Below are experts of layer 5 (counted from 0) of a mixture-of-experts language model. Rows are named router (the router's row for the expert), down (a neuron's output weights, with its number) and show model dimensions 0-191. Each number is 500 + 40 x the weight over its row's rms, rounded and kept within 0 to 999. Numbers have three digits each.
After each expert's rows: "raises" lists some tokens whose logits its average output raises strongly, later layers aside. This comes from a sample of Wikipedia text that the model never trained on.

# expert 12
router:461443515482509476475522439530589554486540472497511511515506580507437493502533528438544577465548454498487502399504520492516518433493509511433480487459420499470547552534440462507490508490516495522512528533475530578477466467474496450602459514469530438465560500480518552527498461478570507540402545493500547521544481540463508486554487452511539499438503528530438445504559458530467521526468474539487499497558511455476445514453421480503522466574443420474486463532483490493507477580522594519549460483483460453589463443532420519472493502486475520545516498425460471489465446530482491422
down0:497487504523531494494528558463460490473523469410515575577531494589434505477460475561510526545521504499440518442496475528468490500474497547463456509527514400513519495565540474493499500504468533523475496481493538480538551535445545566481428507537525507533559478545472521440520416443454469502494486521525493561551469518496524460614505477492464546476502464558451509487450554578467588463536446526499417477529482483437447500462527507512552507467539526545521493478485524538475518578508476466459476436423479485559455501519394553498550494509514486547513503535621503465565554510544510506
raises: ".", " of", " in", " to", " and", " on"

# expert 97
router:558497532533505400500506524437476539515509470489465455499520513590482484448506554521587494459461532500534535450511513431489428482512489451515563571506558517506589430518541529437525625479558485538525446468528430563477477538510492526450502472513491525508560522503468575471463531457465501450524526506582523450455509477488468591426500498516484485544521485541465476453495527483539443431499532530466553483525561474529436520556468493497508473476523515496519577556538501517510469467477384521480507504463480471500535506484550467467450524477498512531586500485505517483494469434455404541
down0:551524506451470544547578499427506546430550442476460515534538490462493516561456453482528527502456514478500499579472484531546479542504461467452536479558460471543553476440486483482480516447510558502484578501441466556514543535488519501552499512500518519539404471522437490471456513564437455547470509521450554473477525484477423492487598522437522452489523456543480576500483489504578427546560490491591508506453526460472419491559469433522558545465434434594502514510499469524511418470492558432504459465512505499505533498499506552475421523539501504523496463482462516546524454528491483505
raises: " M", " T", " R", " N"

# expert 120
router:496480475493439468513480573500515509466448459451517459537491524597497509515466463524465506471489534478450525495469553507431476488505530462470422526500513522560536541473495478467561633545512495517496519528434555469506514468480505568515449483511519442528599391505451529497487529491512589470479508452525383499551514583524438491493499420481434537533504505538464481552509529464534531527490518469518492446528475499494487543471567511532468490477436516437526479549522467530605480485472545500475472473514402541581544519537520463533427550464513467472534509537441456471461485521500541508
down0:542610525566542509466512556455450517486503463474514481436476511474537518470474532415541534531505393495451496433410509541490482508523459518553447502500457494526539506459490524517500490501413454590518495487517482471492497470538548529502482533437505425534456486445484485510530520503534525448506500469547526467420498446543512484506553474507479453484513540444473578495519517475455473490513507580539554474571540508517500530493472447430480503498554460463515506480475503532404484435555472527528528545484498532551450524454539515528542493515486451491444396572477471569545595566497541567
raises: "\n", " and", ".", " |", " (", " to"

# expert 13
router:478494483496530540522470482561554496475501470506512514528496442478464565489537523485545492522533482459569573506614472493536458515489536533524559494499524483507537569535532518515477649540449446488482474458440509561468535494519507530512534490468536499495565478561569444556421531514545472457479437504551518592470524578440484516487462547552545544545483468500493528518503484481487523501548495487527546470582522479479542482579440499506453543533534532508480456495500501493519530514481556486495533459531441499489528481503481426536576536432588419483465491513528464451509612493567451485
down0:478473488417519538450488471583521566562506499558563534487474526447568556527526500532501556521520504477517510546530495475459490555460633483531496521538541442476462442565482458548448464514479471502459509485491575476479458568483438541543476503440415553457485567561538398480513487509490478488452445497497535460572476568505538578450484538519480495554458537469499468506543486482457504525449528550480511402510526516547481547543490475498539423531512511521533467531470536465527587477514507567562507485427477521479446458486493481552484525507542510463495495508488478525534535483440557550
raises: " |", ".7", ".8", ".9", ".2", ".3"

# expert 108
router:540521504568519493569473501472464506416502520468525453495538453495469510549551506498472541469477507483479507495410498475473434557548591479491535613511491466527502413552519488414484612417527485492444540498491544512476471529523533548520511450469528481484466475490438472519493470462482486473507497496500501418477491504431498430480516447468442586475498505497521497528509539492506451504487546530457481445502550527516470508474543528499465442525516575494518474543579508553476510500531457528491474520567516520454438484491521546494387572530503506484433561551401557476469606466479497488
down0:526564566535466458441487520504460536519491552461571485488484525478501533475466540572540550487541648447483538523465538512487472507550609520465535548461452522499463489467522518492457536514539474495561521500403539445503496454471492513463501470471498499522490477581479490493498509441565529549459461479577437518501509479493463514494460585467519522501562519563567480520563512432534471552487491582462471550450470484458416544450526430557446471539482506545498518466492587564534491507505505531497457497451505433476542421534449454494447492512530529499484542479497476502484486490545533441
raises: " and", ".", "a.", ").", " =", " where"

# expert 17
router:517525449522481509460464471511460487504573442511475534502489551508504475585506509478489533475493466572491469526492432546486501500472475462441470496440461502479527424479451480502497476467452541611498492508562465523503450432458479541545466511516459503469514541478587531570493515524544478501482557467491544450536491547494552414501507487551481437422493565474508549478523435471490597545446560502518525544459454467533484511443564540489527485474386488453521531490507501496545521504505493497545482568479547434516405435611478529490436467499466438443489516487451476518562469519510565472
down0:505476528494459488553471499535507500521380486462460523501484546526446516518550450525447553468473543540611464498533454499546481548510580483538459548503461513480551501522493544514556586515526461494557498487443492560482455460467532507447593555513536439479537488500508494429501476456498514461455540489513421492563479464506482538544483485521514510525448421508493506539456563522471518526506453509456527399472460426524513471521526451530493563466439461448492548511505494570526545520490522540437484444569489499471534471436443540436494469477439548523503436540450528595519444482537530510
raises: ",", "ing", " and", " |", "ion", "ing,"

# expert 23
router:538485503483521497535472522509488477464432527536492478498517520540445542550540500539465487449483502520463439458458521476512536504540503498559515460504561500483540426493474495463515584487548527500480526437465489482486451495412550552513474426523473501557493503571503545467470537460486595469534489483520495433515503527455515488507521515452545580478544512491486474567498514505497564477560470495549571461494550452445427495491570567548511408564428516444498557557549528486569510407438496468539488533469515507585527503497552503474426578472454509526527569547575566514496469453436474506
down0:455413451451486518541451423524522452451463555484429554534478550495398470444398486488540512518513587496506449560534492485483470423486542512498463559475507499483498532515467509419529547509590471429517578507484454466524514460493480524464478547502471505434505417583514466464505462523528477612478411498496464498469529450481524480520455482516450548502448544451467547528542481484523502554522475549470429476429517525509479495515443538492488533478463455520534479512486487520475532519465479454471508463512426484452501515529451527582551538543526505448471494499528430464466450528540466480
raises: " |", ")", ".", "\n", ";", "]"

# expert 29
router:553461454488487436539514470505557519545481453485519519539483511498494562487505475456509496490443472464553551492559471540575515565494512516581524522483506458505563490500549494502499625518446410546444427433443522521439502481548513578486445466477467505540523489562524463500482557529540488521551439478563464542481464557482432542469486529549548521488462487551488489472468502512503555465559469516474558523541587543516517508580427524532498447525452483494528460551513552514550516545519530510474478434582459555572552509548486489488531530458517550452491532486575498546456528489546444470
down0:474526469484422487584541511493593521526496572508525496418464547576474441480518456533533523533591530493509454559556495513517538453504543425469541513499501494474487499463473530512520532481510535557461539496435535461486495579432512446493511536512448492525512465499488522411599443533515524529482510479455520458559481522462500493509526554493469515495476498492459453486519561583534562454545442501492424482458462419520475482483571489485530510529499497538551471385544411507521493536427521472459518421526540438490484482535508464468534582511510476499539547505545554514452536489542455533
raises: " |", ":", " (", "\n", ";", "."

# expert 18
router:481490529464514486611503461536546472512512418455519543501467461465501565466536524439520516495518475475528551479547517521506483470476523546527541457477562477524523557536547535556509544544432430486497496570481522520459523517577486498510522521547512528470583453489481492539475528574542497439500475447522441553453490584519460519493460523516558504494423417509509558519528510497523467530589492485537501489553516521529533499489488509543454522531492493475447435562509545419554495563539543553456432407527433558554577517532483501518522510500569499452476485565520440470471578544559462477
down0:473539559534492511507475517563554532525500551479515542460549509443530448518469511523544471489586482539483461504493397497549461490520488521514451497493569489530527470495435518542463518409507506580533530518436435502520524498528480519442463554499484513545420547420477521428464476514476504538475459523467519463529531527529485429436515551447508526522478485411577515382504509567471472503510507502465583511481598497495565455437535451549497515501552390448528537535497550567543493521530470480495551478483471488553459560552500500498519490503499543486475522510429506561499519428519477496
raises: "2", "5", "6", "3", "4", "1"

# expert 36
router:431524567477571583487481549451517492485509491524518563497504561450493499497521540494502562496541454529455531611461478522518555566487418533463535524526530471496489561493446464510455432543514447490472477472456502474516419572481456478505459459490531491500420481514485487508456482543492469530497540456491546481565572422508469471443495547501456450493578461489471527534507473461493585464443583444464414454489522539452446466510512516496454492564553478533535474439444532484477514437533528450467515548538534529504507494545541489520580486535547543543470447533512514530472425545546467509
down0:470414488458496458512429499466514516526427543483499424489504449457559532431464500520485443492454596460473517448431441581552510473498484544488484458485510519505520528475507526431560463477467545512541509473548459577412492523520546566522483449510433546504510421525534506504458417541475470397538550514430535541493541513511508503497539562520518549504449490524453494458513508463536502543453462531538515482540520512526486516491483436488520468500502484521477466511570463530496511427468517453527556416456477531447464490522490500534487573573499553502427590566482526481486475518462562448
raises: "am", "ick", "adio", "ando"

# expert 3
router:492507508521589560473497547452476487504510504536478547467487485548538485489544505467444465484420525539463553577517531424535445522452455562494508528462490543463460557492402469512494405490464501535523555472507529407536498521486532515517479497452550506519462477576496474505463471567565532521456509484554524518468577543471437455562547494450401465521462459492499566466500475455568576462495533460504475488481484539451535530548515515528491564508530567488529480431485520491448502462430531519410498469514530525490511522474508443549534443541505532513518451589559507487524592505501452499
down0:520516490512485477485467509465488495542520527518538484541541475514503493480469457526557457492490469510523450509555544573532510494467481432518544475523478493526526404503530577532504493408553511537548460455511478489494482484526464531554476500475465530472515526523519472419455474516528601445531467572479507482459525503500517489500490498476453507451526446445513549475499457373462342509580528573442489483472503537439466545483539459548549550485511524467458575478491569546500498433460572511450529537473545565502453486464454511498529491508523548461443514498524504429565564486547452431
raises: "ab", "all", "ach", "om", "ad", "ade"

# expert 62
router:453449512502474562536525462517518522441555506517510535507397532493493478550482538438511503544508484547471520456509485582457537527483440497419484454452412505496542534505435474480522482423527522547517499529519446542520499411476521450555444529481436474497463544439540521521532475550559442553439528469531512437535513519497545509542495453496487498432567469474514538449566474484501512536435544475476544536557555461492445505430546515503491533517468469405540526452494533472446527515514563494566529511457491449469433479550447508490507460517429512422459519441426500479555450529539527478
down0:485527486477554507479533440505434518522474569510552487468498506466511482431498449513525538470432558452518483470507514510518533441504633458510560474544487446478574520500492514565522501476415496513529477419453474489510536429536455464482567484534489559492568558521500478527557512479582527490497568487463473493455529486438422483513541490470507523426469520540498532501469488487422421470514562530528507537554518407512521533458506497505504508528496479597462575526520427495487460552466569474529572466514488491521520536491450513520577505433544509475520480418557506518518453476420505476
raises: "ing", "s", "ed", "ing,", "in", "ing."

# expert 118
router:497476449548473460437452524521470534449533471480493492423573458524519497550528521472473452509525395520568478404457531515480535418523524490523424511518541478545444474547547538488461583556450514459545470427500478563544574484468487593535553460547521482533539520541468521506511452515474525440453483540438538524453506449526480467469478508486501457560525485409484507585497430529487465487509511513501539501558451502460538470420469550457465475532526516466472416460480516529509475508499485568512453497469519478537572471478524464496523529482501554421554438554473494499543565502514477531
down0:445534419501513448497513502458535487526570485517516536517509517473457441528436416483541538536513535469500450526493518519455516453506500521472476529496533461485391493460493432548551480449595513478564468503453485471496488534462469451491523447527504481558582520469516493523550472516498516478493455444457513506456458551515568519538491530476405466503532495463454510514504524537522426500422492478545501514522453460429496448568512451490543456499509504472475459518583449405506415505455482527434481453544424467532463457473531442560483516540525528457570462462543480433513427516495588532
raises: " ", " 7", " 3", " 5", " 8", " 9"

# expert 104
router:556499492484503506462492521536499507476506549452576496465507426505536535582453533518480509505494436559520515411513516532504509441514507498518469539444456428503443451542538563462498618570514492473575415443463432508509567491520487456507502468440527454542473502476459527425455451480433482410544503528514514570444496468530427563528464510460559475523500531459490490561467452520520465441485436466482566488526484455489541419521488522458471488560576456458457488505504551537555474503513503541504470521500538467515481539492508428477609500473472547538501490501540499494526546483460440511
down0:469431545448469473487472479513496461473475501470518429507530531429462481484482469504485503489465587524513401527408522581538502496500506500546507405451505522467463470485505462542502546496431564518551453580470503459516511512484480531503516480539458469498518484535511508544478574525513469468545486549579542535529506385503499553503486535487485484508558454512535508532568503502466509424511534481466503493418490483483546497591496530525523476524420567529486424516498546451495483486471527486500506426487442477520472477470535557523564503486447533432571504492566475573447549490456378547
raises: " ", " -", " 3", " 0"

# expert 16
router:496437556451486455480530538466493473509562458566516486439498538451501535526513519493440458503515511538468504477480497464514541515474494432510467486468473443516426492501379452513433501483557589485498535537502541528464508458495479567483481535553492578482444532477558522571433519494465482544471499520562473480568501532516569441481511522487537492461515519459407501523442448532522557535426466530476508459433529542484553522457520586561549443493512453462542554536515461516550537484487544533546438530532504471561472493462575463542419461516452447515492543484462456558552513450486502451
down0:446487495485528491532508542567569489485464517519403507475446576410607522486430519539627481537521511509480513431534501475561427479522495533493436543485444510433548451531511519520527567510454465441422499478504558492529501560429535471524510510443435563483524496502495474525531476467555464494505498533461515496578478497534505484446501514479526514507496526562566479506500484515490497489538564509498482507540511427464502524464450534526472565479473504507491556482599498500494481586478548508505452548558505541474544505532496545516533521625517488530474494542482454496603511475470528451
raises: "y", "y,", "ies", "y.", "ic", "i"

# expert 57
router:540479543459537475534549469481547467556532483546457472527503553526452476460491567488542461497533468549498491351518510466504502459473492467504480491498510479485459527535519494495440578504589478488531469527504434551482458448444488452515432507450467490408526567536534493492577446484546528517479524395498553444482530516494480601555441454505484518472493563544525487515494458525468574496467457488522484427517499499522500529486459485473535436509444381529495556574521542506460474528502508515488549484469507440521487518522535511472449505448449539533512495449500513513451445401431494473
down0:504526517431542485463571485507541535540553514568480437469474488494532515557454410491498481535471435494508461544546471496495474484538514477484520493566467472444571496480542489568478450515542474442534558581519503557438491540504538515479563538501523529488428493488501451510494550475544490461421489458450552553540500549504528512522434543501506519493478522483559453514501538549493489473536470489544475518539535496448500571551547513465547597528565463554408460529467490453520538533518475457574443565593543529502548597483516510444459490545419535545527450522564521542525505517503522517
raises: " and", " |", "==", " ==", "\n", ")"